{"d_model": 384, "d_expert": 576, "d_shared_expert": 0, "activation": "swiglu", "balance_loss": 0.00821, "router_z_loss": 0.001, "init_std_router": 0.017, "lr_router": 0.00198, "norm": "rmsnorm", "tie_embeddings": true, "lr": 0.00336, "batch_tokens": 131072, "seq_len": 512, "train_tokens": 1252000000}
Below are experts of layer 2 (counted from 0) of a mixture-of-experts language model. Rows are named router (the router's row for the expert), down (a neuron's output weights, with its number) and show model dimensions 0-95. Each number is 200 + 40 x the weight over its row's rms, rounded and kept within 0 to 999.
After each expert's rows: "raises" lists some tokens whose logits its average output raises strongly, later layers aside. This comes from a sample of Wikipedia text that the model never trained on.

# expert 8
router,156,239,164,232,139,143,203,195,168,190,191,147,179,202,142,170,205,193,258,188,172,164,133,277,202,155,218,172,210,148,206,156,201,168,241,196,293,218,147,205,206,213,211,187,224,232,184,171,184,172,207,214,284,187,150,250,181,181,198,151,190,239,213,272,211,143,231,187,228,263,241,172,203,147,174,251,112,148,188,201,209,202,273,254,258,102,191,269,177,162,234,170,242,233,204,170
down0,202,247,187,209,146,141,205,258,151,207,172,246,208,264,226,231,168,216,149,149,222,151,214,179,197,142,172,134,210,150,223,218,222,192,123,251,233,210,188,240,173,136,208,170,195,212,222,198,192,196,225,164,238,186,219,205,194,197,218,141,206,190,274,235,157,190,171,206,270,181,185,215,175,263,210,135,144,209,255,252,249,166,259,203,197,165,206,232,217,286,213,177,168,242,188,175
down1,226,231,315,258,246,219,228,161,197,169,223,236,173,170,219,182,236,134,185,201,187,151,250,201,281,198,291,224,146,187,187,132,211,137,187,192,245,282,163,166,206,234,156,169,224,222,248,202,179,248,140,234,150,177,154,228,228,263,177,252,200,165,163,298,181,183,202,181,172,286,203,221,157,219,173,171,219,254,164,189,171,195,253,200,84,297,198,248,169,208,129,219,169,208,167,225
down2,191,256,236,235,247,215,180,291,235,224,236,206,206,230,253,204,241,168,144,156,171,219,195,196,209,152,179,162,179,204,208,238,192,148,192,199,217,190,254,242,254,172,124,122,195,228,238,164,168,189,295,231,209,178,202,155,118,235,154,172,160,295,251,177,138,163,257,240,176,249,176,199,241,252,255,189,219,215,160,237,175,173,185,193,232,189,141,207,194,149,240,213,239,219,204,237
down3,196,157,137,265,88,224,203,149,188,205,155,206,227,163,184,205,162,212,129,226,152,189,260,164,139,172,197,245,242,191,254,236,118,287,168,212,209,244,119,241,181,249,204,162,190,200,175,149,87,169,143,250,144,175,242,208,217,156,208,191,247,166,172,223,190,154,223,222,111,189,191,203,184,200,129,141,210,284,171,201,260,239,209,102,137,219,270,185,139,265,150,199,264,171,206,234
down4,158,210,181,228,230,231,173,204,197,277,194,281,241,217,149,269,227,190,203,147,188,183,223,224,181,230,188,233,225,217,169,190,278,185,198,206,165,248,192,156,239,254,125,171,224,149,132,165,194,202,129,233,177,203,60,201,241,133,195,162,198,208,269,218,178,244,239,165,190,212,160,133,98,269,141,198,245,216,166,194,231,188,269,103,175,197,280,194,254,145,159,164,165,135,206,188
down5,166,214,220,164,188,268,239,157,174,203,170,173,191,129,151,198,166,232,253,150,286,183,186,124,190,185,113,149,217,199,199,200,212,234,142,210,199,224,239,261,199,247,189,248,284,167,207,237,144,203,205,212,186,161,203,276,175,170,311,247,219,186,233,225,156,143,210,179,166,106,166,202,211,326,151,261,170,200,159,263,199,134,205,160,190,220,168,248,165,263,188,250,203,213,235,169
down6,242,139,280,210,232,245,207,181,134,161,238,199,167,176,280,114,183,220,219,167,235,242,203,280,191,182,226,247,179,193,204,283,162,209,176,224,151,137,201,235,239,135,188,190,235,217,160,192,188,270,169,213,260,250,241,243,267,225,249,183,231,182,252,191,248,208,151,211,167,148,177,224,218,209,131,246,207,196,136,205,242,181,174,178,157,186,176,152,211,215,237,213,208,178,169,227
down7,174,191,236,206,248,263,159,244,156,205,150,232,153,250,198,145,222,197,218,192,190,171,164,210,213,191,154,257,239,193,194,196,215,195,144,290,227,220,190,231,216,177,137,211,81,215,223,155,186,231,238,197,201,253,180,188,171,130,160,168,170,205,174,211,133,241,169,188,232,241,129,237,185,202,251,167,293,190,193,187,156,140,155,211,226,228,217,208,219,244,214,181,161,172,209,194
down8,161,123,242,206,285,202,215,219,152,198,207,177,146,108,193,169,180,285,153,196,198,280,228,213,145,201,196,227,173,192,177,205,248,194,209,166,233,181,198,208,235,203,230,262,134,263,188,188,235,156,237,156,165,250,198,212,172,231,201,183,240,124,215,183,238,209,188,155,221,121,137,221,194,260,82,210,233,231,216,183,171,243,174,104,167,234,167,175,220,208,223,288,285,239,182,173
raises: "\n", " (", " (\""

# expert 3
router,188,195,167,205,190,213,179,166,125,170,171,172,273,184,187,205,244,250,138,153,156,247,186,255,156,153,207,207,159,195,142,110,222,167,235,242,233,230,201,238,211,201,281,234,238,280,202,156,251,193,231,292,177,178,148,242,215,207,230,159,214,224,229,205,200,142,218,196,290,222,215,98,243,201,242,200,161,261,145,227,249,241,123,167,184,170,189,211,184,204,221,165,216,207,185,161
down0,193,228,185,133,170,201,240,147,138,205,201,203,195,238,204,202,152,170,168,257,141,215,258,227,195,260,225,321,197,233,133,192,173,226,176,149,209,128,212,152,231,203,240,217,263,228,201,194,288,196,277,235,159,147,189,235,139,250,223,201,187,154,170,262,241,166,174,214,177,172,216,176,146,178,202,141,254,193,239,155,223,200,168,242,215,123,102,210,188,197,177,195,207,243,189,255
down1,272,182,107,238,153,242,247,179,218,217,139,166,215,243,152,166,232,218,204,234,191,283,217,182,191,237,226,173,229,194,134,235,143,176,202,187,228,217,184,236,253,184,190,198,158,197,256,241,208,204,170,222,195,241,236,182,200,195,167,152,172,108,126,171,225,203,241,226,212,179,154,146,157,200,193,202,193,302,198,225,227,144,213,190,258,150,197,139,264,289,216,202,150,186,209,189
down2,177,181,279,213,207,235,221,252,249,240,255,156,214,230,206,140,162,182,232,234,244,120,201,217,193,195,81,204,196,211,200,177,191,156,172,112,219,156,202,199,170,229,203,176,108,204,191,189,176,191,251,124,175,207,236,171,147,261,150,216,181,184,171,200,258,206,266,171,190,218,227,162,240,183,227,207,149,260,99,132,209,163,254,183,204,252,172,192,210,216,189,140,246,221,272,236
down3,195,215,284,155,247,178,197,213,272,205,164,288,118,167,193,230,247,228,247,148,224,218,136,209,218,264,174,188,296,213,228,204,190,206,182,284,232,160,207,238,182,161,233,157,248,197,222,138,205,164,206,255,242,182,176,190,163,203,258,259,179,166,189,224,156,207,207,192,193,137,203,237,206,196,216,191,122,246,176,206,234,216,176,82,125,193,125,189,202,249,218,187,145,133,106,224
down4,227,143,292,229,162,233,142,169,218,218,171,226,218,228,174,213,148,176,194,191,166,158,183,227,172,222,194,235,202,214,173,181,201,163,212,249,193,196,194,227,158,207,189,205,194,213,183,181,158,201,264,189,136,235,184,187,238,217,218,139,171,152,203,175,241,123,229,125,237,181,187,165,221,176,276,201,197,202,153,166,214,192,192,184,236,215,152,252,114,217,134,145,150,185,255,220
down5,201,217,232,259,203,227,175,194,241,183,145,159,238,228,225,162,181,113,132,227,193,203,196,198,195,237,181,167,175,164,103,237,113,213,230,178,186,228,126,272,176,316,184,214,193,228,178,206,188,192,196,194,169,194,130,175,199,203,236,212,146,219,230,185,215,226,204,238,255,183,196,182,221,246,202,165,311,204,171,295,191,158,209,172,231,225,250,215,265,189,155,138,233,201,185,208
down6,257,236,184,169,156,207,207,179,229,302,156,311,231,208,304,216,219,211,251,215,173,180,208,233,178,160,174,208,182,200,193,149,258,209,179,162,185,193,210,285,174,286,236,213,212,161,116,221,162,263,193,248,219,269,161,238,138,336,131,229,205,173,170,184,264,185,209,132,198,284,150,239,209,180,171,168,250,158,243,190,144,112,227,195,208,218,162,197,226,188,204,144,214,163,177,249
down7,213,214,236,156,287,237,168,159,212,172,222,196,222,149,205,191,167,219,128,267,146,149,174,250,217,168,193,213,244,171,199,254,153,202,216,179,252,210,251,227,194,189,229,118,229,221,199,237,222,244,126,135,185,130,240,160,241,213,222,142,186,212,122,194,266,226,260,140,278,248,277,208,200,136,200,169,184,260,180,207,199,179,276,254,191,206,185,196,266,209,227,160,192,223,191,238
down8,252,245,189,195,244,230,235,128,180,196,196,184,244,120,169,229,205,174,258,127,92,205,210,240,164,218,186,257,205,153,149,218,161,231,209,211,197,178,188,263,211,229,156,197,226,131,187,212,229,186,245,247,220,270,222,203,220,177,238,78,266,226,187,237,190,251,166,184,235,198,246,155,171,229,174,217,224,160,169,196,195,195,172,166,212,221,190,161,201,212,204,212,215,191,236,215
raises: " the", " his", " its", " both"

# expert 10
router,170,259,160,213,215,217,207,186,195,194,148,155,248,180,231,199,248,193,206,215,139,180,214,247,123,114,206,144,161,163,155,181,148,165,244,208,200,255,192,273,184,196,231,152,213,235,218,169,191,187,235,211,163,136,148,235,147,185,207,169,286,198,257,224,202,149,189,207,208,215,199,234,207,222,128,242,169,227,205,177,257,203,279,184,142,224,206,232,207,162,132,168,220,193,192,144
down0,165,210,183,222,154,258,242,223,214,172,213,192,190,160,127,159,244,225,117,216,182,273,201,223,272,107,237,172,214,147,187,159,201,244,166,249,178,207,194,247,217,134,185,177,201,196,200,82,205,215,242,179,165,178,146,177,241,179,241,163,238,215,202,204,222,214,156,198,176,249,259,233,184,189,160,183,204,193,247,182,193,225,199,215,137,205,182,207,245,196,201,260,221,200,170,210
down1,207,222,198,197,145,194,229,184,176,206,250,203,210,291,261,187,141,208,279,260,230,311,240,184,225,142,146,274,234,224,174,168,234,170,178,146,159,209,190,232,197,149,193,280,198,207,239,285,162,185,209,208,173,216,232,204,155,194,210,184,224,161,224,144,146,182,179,217,266,209,188,184,167,204,293,235,214,221,222,153,193,173,190,207,259,176,173,170,131,157,234,171,232,265,291,138
down2,237,214,214,248,177,196,230,159,153,198,199,196,176,244,196,175,236,235,190,193,287,246,184,216,212,230,193,150,234,173,213,247,202,249,216,187,181,208,203,174,167,208,210,214,273,205,189,245,104,193,259,129,279,142,243,154,245,154,242,207,191,180,151,166,220,233,145,186,208,247,123,145,165,153,208,106,159,217,300,260,196,215,191,111,135,167,232,174,173,158,227,225,173,148,126,177
down3,196,219,211,224,228,186,131,205,246,248,201,205,134,163,225,184,213,175,196,230,205,165,185,217,252,224,208,213,219,271,179,242,154,148,207,190,200,183,197,178,184,224,302,175,170,224,154,137,237,196,241,194,200,175,181,182,164,143,148,191,227,149,213,200,207,185,156,239,133,177,197,223,264,209,200,239,183,199,185,216,264,197,249,236,205,213,243,268,220,237,211,284,264,243,212,225
down4,162,210,277,285,194,243,183,162,176,130,186,214,147,227,116,147,145,253,213,245,300,218,183,205,229,204,140,218,245,224,191,216,142,181,213,231,255,160,206,187,155,220,256,183,211,214,201,196,219,142,194,164,206,154,249,109,140,217,210,198,239,249,200,245,228,221,105,195,183,227,178,151,194,136,173,184,160,187,205,173,170,230,208,234,285,130,220,188,147,229,226,203,199,252,199,145
down5,199,218,228,239,269,240,212,263,236,170,148,216,192,193,188,171,266,174,163,169,205,131,228,253,251,141,175,174,200,178,182,164,193,122,165,209,151,221,185,193,212,219,225,195,168,219,283,215,157,249,218,153,263,248,210,207,237,231,176,208,141,212,221,139,235,120,123,184,197,177,199,145,203,168,177,117,178,217,206,113,206,193,170,198,216,190,167,224,87,162,153,237,95,185,216,261
down6,251,217,202,194,244,200,238,156,198,183,137,235,208,251,114,221,244,256,176,175,154,266,137,197,138,156,141,248,216,106,220,239,140,205,141,206,215,186,177,184,191,307,236,226,257,175,133,213,146,176,215,219,231,213,249,242,251,216,219,190,163,178,239,221,218,105,185,246,274,265,249,161,218,220,188,110,231,246,266,167,150,177,156,196,223,218,265,205,235,266,225,167,164,147,215,196
down7,186,100,272,202,217,178,194,273,131,174,205,203,231,138,184,208,204,250,201,223,168,217,137,270,221,217,249,207,202,221,165,182,157,179,193,189,194,221,230,219,217,243,197,209,186,201,235,206,177,183,187,272,152,234,216,180,134,207,156,186,171,294,219,161,303,251,152,221,162,224,239,225,199,174,164,204,215,218,149,111,170,171,113,140,219,241,207,170,281,144,208,215,223,135,162,149
down8,274,123,178,218,247,200,170,204,177,239,200,235,158,248,212,229,154,243,262,203,187,169,213,165,188,220,267,198,196,206,199,261,164,187,175,201,171,191,193,216,100,106,200,200,186,126,215,139,233,176,144,225,194,249,204,169,263,192,181,208,254,233,204,284,241,234,176,157,185,262,192,235,110,182,151,216,187,191,193,211,196,257,227,229,223,239,230,233,199,194,224,192,305,57,226,191
raises: " their", " its", " the", " our", " his", " terms"

# expert 15
router,126,208,146,233,191,189,245,120,232,196,157,170,251,179,244,222,287,173,153,193,156,180,165,229,155,134,219,142,201,149,162,246,257,125,220,163,246,201,182,246,177,155,221,254,248,179,193,164,228,185,254,208,229,173,215,245,202,258,245,131,282,242,227,239,186,199,211,267,237,254,197,175,183,156,125,263,148,184,170,242,260,203,242,195,248,161,262,231,74,216,272,175,247,191,166,172
down0,245,213,238,203,133,205,231,205,252,220,220,221,180,167,185,138,192,109,263,118,179,212,241,179,187,185,179,174,235,203,201,174,206,257,235,267,181,203,240,211,246,150,214,231,200,160,180,124,207,211,186,172,187,157,230,223,251,231,182,197,226,210,160,234,213,202,144,231,233,298,235,140,117,258,217,151,217,194,126,142,227,196,207,151,237,158,216,166,148,171,204,251,228,199,240,196
down1,176,260,203,170,212,228,183,228,143,198,241,232,84,184,253,209,163,248,159,176,187,211,248,172,186,139,205,130,154,234,240,179,196,226,216,148,175,182,169,183,139,255,210,282,232,223,234,150,125,239,207,173,238,156,208,181,150,216,163,205,175,193,226,167,201,201,180,182,230,115,239,165,215,213,177,222,192,203,205,201,184,208,146,248,150,244,244,221,188,229,196,224,161,185,232,228
down2,116,102,154,191,226,285,175,200,286,268,165,150,230,165,167,292,267,204,213,195,257,144,179,164,261,168,169,211,194,171,230,153,184,192,157,178,213,201,212,206,186,112,126,248,186,205,253,309,234,163,159,202,218,204,210,126,208,167,171,249,182,279,180,199,236,214,170,182,133,163,181,226,184,176,204,202,185,247,168,250,231,154,302,195,268,229,130,223,235,232,159,162,195,169,233,275
down3,304,159,200,217,163,233,157,186,239,199,195,247,137,280,224,236,267,170,224,218,111,168,153,201,163,185,110,225,136,153,119,270,273,213,190,221,211,185,198,235,142,204,152,238,158,240,256,262,214,145,259,209,180,192,169,232,165,237,226,109,225,219,130,203,188,152,193,209,187,212,213,187,253,278,275,202,223,184,187,236,214,214,241,135,203,187,128,205,238,195,169,181,226,194,179,194
down4,253,162,172,201,127,236,219,238,226,218,142,138,192,220,180,213,191,234,199,190,148,160,192,164,211,201,207,137,266,182,259,171,142,189,217,163,216,275,183,208,253,240,236,99,132,279,179,73,179,152,208,183,143,172,192,182,217,229,148,170,185,155,226,207,153,251,233,173,174,194,205,155,247,257,168,194,187,243,173,175,209,264,227,197,234,214,141,213,237,135,186,168,238,214,215,183
down5,241,158,158,259,209,218,154,177,213,165,198,217,267,198,212,217,205,246,206,211,261,237,188,195,200,292,139,204,222,257,201,212,120,167,245,176,210,217,166,213,226,181,177,150,249,180,186,164,184,225,213,192,193,196,165,212,208,165,217,157,194,180,236,199,261,155,224,232,245,185,112,192,208,207,151,124,160,209,175,132,188,207,121,131,222,222,206,186,122,118,223,223,203,166,192,237
down6,116,217,141,152,158,202,142,200,171,294,171,264,273,153,193,168,197,240,136,168,148,169,206,212,165,233,228,174,230,139,190,199,150,255,217,244,184,177,265,243,228,144,172,214,174,142,207,206,159,234,193,253,189,174,241,173,312,232,184,205,251,248,193,185,196,212,194,195,186,186,231,187,193,108,185,274,138,229,199,193,233,253,210,173,207,155,189,213,163,203,188,153,220,174,179,153
down7,234,250,217,201,216,199,200,128,158,206,169,222,186,234,215,170,209,179,205,177,220,190,196,306,183,183,167,176,262,202,209,192,226,266,228,249,174,181,252,265,237,260,155,236,197,246,145,118,178,246,213,224,145,127,178,169,185,243,244,166,205,240,162,143,181,141,161,160,219,238,181,255,165,248,228,285,111,190,155,280,185,155,124,194,280,160,185,207,223,250,241,228,231,190,192,172
down8,205,183,133,197,173,159,334,247,192,150,229,166,170,191,209,236,206,190,216,209,190,251,192,260,208,281,230,266,217,176,152,247,252,229,224,142,246,174,211,195,248,174,278,123,264,238,263,180,209,108,188,214,161,106,194,249,237,241,304,199,238,238,265,251,196,171,141,177,191,156,306,190,165,149,230,203,254,161,135,126,217,202,229,177,219,251,229,190,156,213,116,164,243,195,248,211
raises: "th", "rd", "%", "–14", "–15", "–10"

# expert 1
router,122,233,146,219,227,150,232,125,207,163,159,152,235,187,228,177,250,180,195,184,149,171,148,255,163,174,213,188,187,185,136,196,194,155,226,195,217,233,181,240,148,158,228,178,243,213,213,154,224,165,208,167,219,163,146,242,165,230,249,138,249,227,255,182,261,156,221,257,234,218,251,200,209,157,124,255,155,253,168,212,259,220,201,173,206,119,252,238,155,201,244,156,206,234,174,149
down0,153,193,219,194,218,180,132,241,150,249,238,212,152,236,152,127,229,242,165,192,140,196,145,284,203,204,210,209,224,180,222,220,164,244,207,183,268,136,272,194,150,259,218,219,177,194,213,197,233,200,153,202,160,219,157,214,218,231,240,132,193,259,222,148,200,228,200,223,209,247,191,236,142,206,115,181,189,182,233,244,170,175,219,262,210,147,223,164,136,251,158,177,192,246,205,261
down1,153,160,105,135,128,207,203,192,192,151,130,193,193,240,230,202,201,180,244,180,120,235,147,142,188,185,240,236,168,273,165,208,182,148,156,192,183,204,208,165,166,204,162,171,198,207,178,156,154,156,158,203,202,163,233,154,204,150,206,229,147,186,249,149,181,193,142,221,198,183,280,234,132,175,286,233,194,203,234,172,173,199,141,239,177,280,253,181,215,239,181,184,162,199,198,204
down2,193,231,277,190,237,152,218,153,143,236,173,174,183,200,206,261,154,118,242,269,186,179,288,238,179,151,196,168,146,177,168,156,196,210,224,253,120,204,223,126,200,210,170,260,168,198,200,248,189,146,207,188,165,184,137,181,182,152,195,146,159,258,252,185,238,222,225,227,219,221,199,197,167,204,263,182,233,210,249,204,186,256,175,221,108,187,206,232,163,226,211,189,185,175,215,212
down3,163,210,213,180,261,185,158,206,216,193,239,258,165,238,168,220,167,194,202,243,180,168,236,216,206,213,145,192,206,200,223,270,219,236,240,254,137,219,176,176,229,231,187,161,155,216,230,201,205,230,247,251,167,190,237,257,213,218,189,243,204,178,208,218,144,254,163,219,243,170,242,193,181,181,184,199,154,175,231,195,141,226,274,224,181,123,99,185,228,270,168,134,195,238,205,192
down4,329,278,121,164,197,195,232,237,168,167,91,241,202,206,196,264,193,201,143,229,224,232,203,225,186,231,224,183,145,186,213,134,235,231,219,178,197,178,198,131,214,228,191,165,209,239,195,174,201,222,195,227,257,141,218,214,142,232,169,223,252,180,222,199,212,185,213,199,224,194,174,148,163,206,279,166,166,246,248,221,188,164,169,250,187,221,191,184,126,192,204,209,157,171,181,197
down5,183,236,225,162,253,214,138,189,221,138,185,231,198,136,150,141,148,200,186,237,169,220,179,193,218,201,250,196,280,230,256,195,132,208,203,245,169,150,265,212,207,122,159,183,155,123,217,189,124,225,182,222,199,199,239,249,176,215,189,125,199,177,147,168,288,164,182,220,218,185,269,191,198,114,206,130,164,243,227,247,143,170,215,223,201,275,186,210,167,186,259,212,190,170,261,171
down6,235,216,193,160,255,210,245,203,196,133,110,151,175,201,184,142,195,163,204,169,177,171,146,226,191,219,179,201,187,230,202,210,185,191,191,258,139,160,278,247,144,214,175,193,218,221,210,99,138,198,180,212,172,189,217,199,183,180,114,200,238,250,215,249,204,141,167,249,209,112,170,172,159,144,244,256,114,228,137,96,214,168,183,184,151,190,175,210,292,153,239,259,95,155,147,128
down7,199,207,178,290,118,309,153,174,243,175,191,182,217,184,141,171,192,197,230,256,198,252,214,230,192,213,155,145,205,246,218,220,99,226,265,209,205,199,182,243,255,231,209,209,277,205,306,203,226,220,184,183,218,214,150,219,214,249,166,231,266,259,233,147,208,287,204,195,189,131,225,141,240,232,184,223,61,195,206,206,209,189,237,204,165,225,125,186,246,234,166,203,255,181,200,238
down8,167,236,237,167,241,229,226,131,186,241,233,213,114,207,191,155,226,258,193,181,248,210,267,261,230,191,203,219,184,173,211,266,189,262,201,251,222,159,265,211,213,200,238,186,211,177,225,229,234,233,242,183,194,153,124,193,270,273,239,210,173,210,282,190,208,229,199,121,234,243,209,189,187,139,204,165,263,259,236,223,196,190,161,203,167,277,226,213,276,199,147,130,266,274,158,160
raises: ".", ",", ").", " and", "line"

# expert 7
router,220,250,175,214,263,184,248,179,208,147,213,115,199,192,176,218,238,201,154,235,170,205,191,237,161,149,241,146,149,206,166,165,229,189,238,208,215,190,173,265,172,166,187,256,244,260,254,171,204,175,186,166,195,195,145,249,187,208,236,158,207,195,234,205,187,178,205,191,224,255,200,205,197,161,173,179,157,168,151,208,244,241,204,171,194,179,255,242,114,190,239,160,206,230,155,161
down0,190,155,186,231,228,226,232,211,248,229,202,194,179,243,267,262,181,193,185,218,157,199,234,202,212,197,229,173,203,241,235,300,203,181,147,222,159,267,169,150,167,212,255,181,205,204,174,285,212,251,201,149,174,170,207,153,189,186,203,249,213,261,210,240,231,194,113,220,186,172,197,245,135,169,184,213,270,259,171,214,281,177,227,125,168,176,147,219,148,154,274,238,259,280,279,277
down1,128,193,233,220,174,200,227,182,206,181,178,212,187,166,204,225,119,287,194,278,159,175,288,166,243,183,198,202,232,213,254,110,248,148,281,226,204,223,228,192,163,208,183,228,146,224,153,193,244,208,209,230,219,169,225,214,167,240,148,206,184,251,98,178,162,192,172,214,172,188,140,209,96,223,218,170,167,175,234,171,229,216,189,154,165,239,244,168,234,201,167,172,118,211,186,113
down2,208,187,181,122,164,155,207,267,177,203,172,162,141,228,178,201,231,202,301,235,126,166,205,245,197,190,180,164,238,207,284,199,158,113,242,191,108,203,246,233,192,213,286,172,192,147,181,269,242,192,222,235,233,236,258,152,199,239,239,221,223,204,212,157,205,227,212,230,197,265,215,182,193,171,230,189,258,188,234,166,237,217,282,120,217,116,226,136,190,249,154,304,202,188,139,198
down3,202,187,262,167,209,150,161,172,142,184,170,186,225,188,218,159,144,179,288,155,208,158,176,152,183,168,220,117,86,178,249,177,232,213,234,220,262,243,180,149,156,184,233,144,183,201,216,234,170,243,226,194,178,238,150,209,143,215,147,190,191,205,209,161,235,237,175,226,187,168,262,199,256,138,200,214,249,224,200,213,200,183,231,161,241,148,176,201,159,167,193,227,125,206,191,229
down4,189,185,283,261,119,204,171,203,273,167,181,230,194,245,226,271,153,159,318,234,184,204,119,149,217,179,233,212,111,189,168,231,186,194,251,210,151,179,211,164,128,196,251,163,195,168,275,150,157,190,174,185,252,129,146,186,188,152,198,236,117,202,235,218,113,202,160,259,195,220,203,198,228,212,227,278,196,176,211,211,171,152,253,122,214,176,239,221,186,238,196,151,233,147,211,162
down5,232,177,118,209,179,248,213,190,206,211,169,222,207,188,219,193,121,225,195,174,138,126,243,211,234,292,211,188,250,209,280,226,196,186,233,188,135,219,168,171,194,214,92,275,215,143,221,181,206,151,194,208,200,170,149,269,249,211,230,174,205,127,208,244,202,208,152,228,228,160,173,234,187,157,207,185,140,198,176,241,228,208,146,294,230,252,242,250,217,160,243,158,263,186,162,213
down6,187,187,222,207,126,178,250,234,238,193,134,267,128,208,198,151,229,214,179,222,226,176,182,164,109,220,100,182,192,212,254,206,208,166,210,256,186,189,150,198,181,233,244,262,220,158,209,165,217,152,186,132,249,223,199,175,184,234,108,242,151,155,219,225,198,216,196,153,306,221,250,186,181,128,188,181,198,220,189,202,218,209,169,189,272,231,233,213,200,228,174,221,234,211,186,220
down7,194,189,180,278,186,140,105,220,228,232,224,192,238,235,255,179,198,181,179,187,224,143,180,149,136,146,190,243,233,159,170,226,188,227,212,157,191,148,170,206,242,172,235,250,183,129,202,147,113,236,199,235,193,249,218,223,136,168,225,228,240,169,228,177,166,270,169,233,159,153,204,175,175,201,290,149,162,165,204,165,208,202,163,240,231,183,240,178,227,167,208,113,215,206,178,230
down8,199,181,250,226,204,232,168,269,217,187,194,290,295,153,263,251,246,168,187,121,201,148,229,276,209,232,142,236,250,225,148,285,193,250,206,211,154,256,207,273,108,173,276,214,227,244,300,200,235,262,198,214,252,178,146,266,306,181,188,204,161,150,189,229,218,143,148,192,252,204,170,201,190,108,211,249,232,222,230,238,148,178,215,190,250,223,204,211,193,260,265,184,238,176,207,189
raises: " not", " shown", " accepted"

# expert 6
router,192,211,165,215,181,205,213,174,168,147,196,144,227,191,214,184,265,247,233,188,154,236,105,230,135,178,193,119,151,171,182,209,265,153,222,156,173,245,162,256,213,149,228,244,238,263,230,130,212,142,192,194,182,194,204,263,229,267,219,177,290,152,213,186,165,192,172,211,204,216,189,204,252,133,202,158,149,147,187,215,200,255,192,214,176,104,208,251,164,175,195,215,266,222,150,156
down0,169,109,172,165,184,205,233,202,255,204,209,118,214,154,246,292,203,166,263,165,242,165,184,217,185,236,123,156,185,253,225,206,216,183,195,197,162,184,248,160,144,224,218,246,226,189,182,172,190,179,241,212,199,147,270,145,190,169,255,190,141,246,168,287,241,192,196,247,196,207,201,114,180,147,227,89,166,264,189,202,229,187,210,201,126,149,200,182,96,163,210,171,244,195,226,210
down1,254,170,168,198,212,173,233,201,288,222,139,184,201,206,206,156,261,263,128,281,188,260,172,223,186,242,226,258,170,328,185,185,227,182,158,213,236,169,224,147,175,204,173,206,194,147,230,159,183,309,220,148,182,210,149,184,165,205,195,234,225,254,225,242,198,234,275,158,190,223,210,185,189,188,137,192,183,217,164,157,173,175,203,285,192,185,216,207,224,213,203,121,211,92,153,239
down2,280,146,190,178,227,193,198,174,262,262,101,203,185,162,189,214,188,132,194,174,260,197,230,199,227,202,132,145,169,221,213,214,128,197,122,162,144,159,228,205,246,148,167,232,187,200,219,236,226,142,179,174,155,146,248,225,226,239,198,272,221,252,233,185,192,125,208,197,190,253,186,179,191,173,209,236,164,222,161,198,190,229,228,201,231,255,189,132,154,206,271,187,262,190,166,230
down3,156,111,236,191,172,229,224,259,167,176,262,194,200,157,201,166,193,286,231,259,235,276,244,249,156,221,217,203,187,211,164,183,270,235,173,208,185,266,264,270,222,254,199,225,199,208,131,263,305,231,252,191,213,182,178,185,231,210,246,169,186,271,183,303,229,270,294,188,253,188,193,144,156,159,216,117,166,253,255,163,217,165,213,173,179,220,162,233,163,203,243,214,187,241,162,239
down4,242,217,199,213,93,189,196,184,217,207,146,118,206,247,164,183,214,164,193,210,184,172,221,206,205,214,184,265,261,183,160,245,146,171,209,296,178,171,181,218,199,225,221,200,146,171,193,266,167,294,267,246,156,299,203,208,231,162,102,251,169,177,193,166,196,249,158,203,192,181,205,177,226,217,213,196,208,155,220,248,155,175,222,151,208,239,154,191,264,206,209,200,206,180,167,146
down5,113,141,160,226,150,198,208,113,237,266,230,220,162,226,214,123,157,205,232,226,258,287,210,245,202,240,183,176,160,208,146,281,232,132,173,188,191,144,141,142,208,180,257,212,195,261,214,251,194,245,219,243,172,202,298,189,207,189,247,203,178,172,233,168,129,303,209,167,198,158,266,206,255,216,208,187,236,195,163,146,175,202,160,267,196,242,223,156,164,219,278,178,129,200,129,278
down6,154,160,203,132,169,290,256,158,210,180,258,195,237,162,192,242,250,157,201,167,256,222,226,262,184,208,265,182,221,249,225,133,163,263,165,169,247,206,209,214,224,201,174,317,227,188,203,207,186,222,224,138,187,212,220,196,189,231,182,260,286,185,144,232,224,243,232,177,151,236,262,220,241,209,181,205,212,201,199,239,184,236,281,180,182,278,225,230,247,242,174,164,169,170,181,194
down7,229,229,266,287,219,215,202,148,258,178,203,228,163,169,226,175,203,226,216,221,213,268,204,182,276,189,238,188,211,200,200,120,185,139,209,201,201,126,189,208,254,189,248,161,258,223,168,167,264,202,193,204,169,224,263,216,180,206,235,222,192,177,131,188,245,257,173,195,224,189,204,186,199,209,157,196,184,162,178,190,237,261,194,245,210,229,182,236,180,120,218,165,258,218,148,239
down8,238,227,180,200,191,176,224,190,195,113,225,196,189,250,271,208,268,197,180,150,153,196,167,141,251,222,106,213,215,216,107,266,161,207,231,244,153,215,167,234,168,214,216,152,239,273,242,250,255,226,151,229,197,217,116,202,241,126,171,218,205,227,225,228,242,146,188,137,256,131,248,245,233,256,195,175,207,212,221,175,196,240,118,174,224,140,157,171,249,236,239,189,194,138,158,262
raises: " of", ";", " for", ",", " on", " and"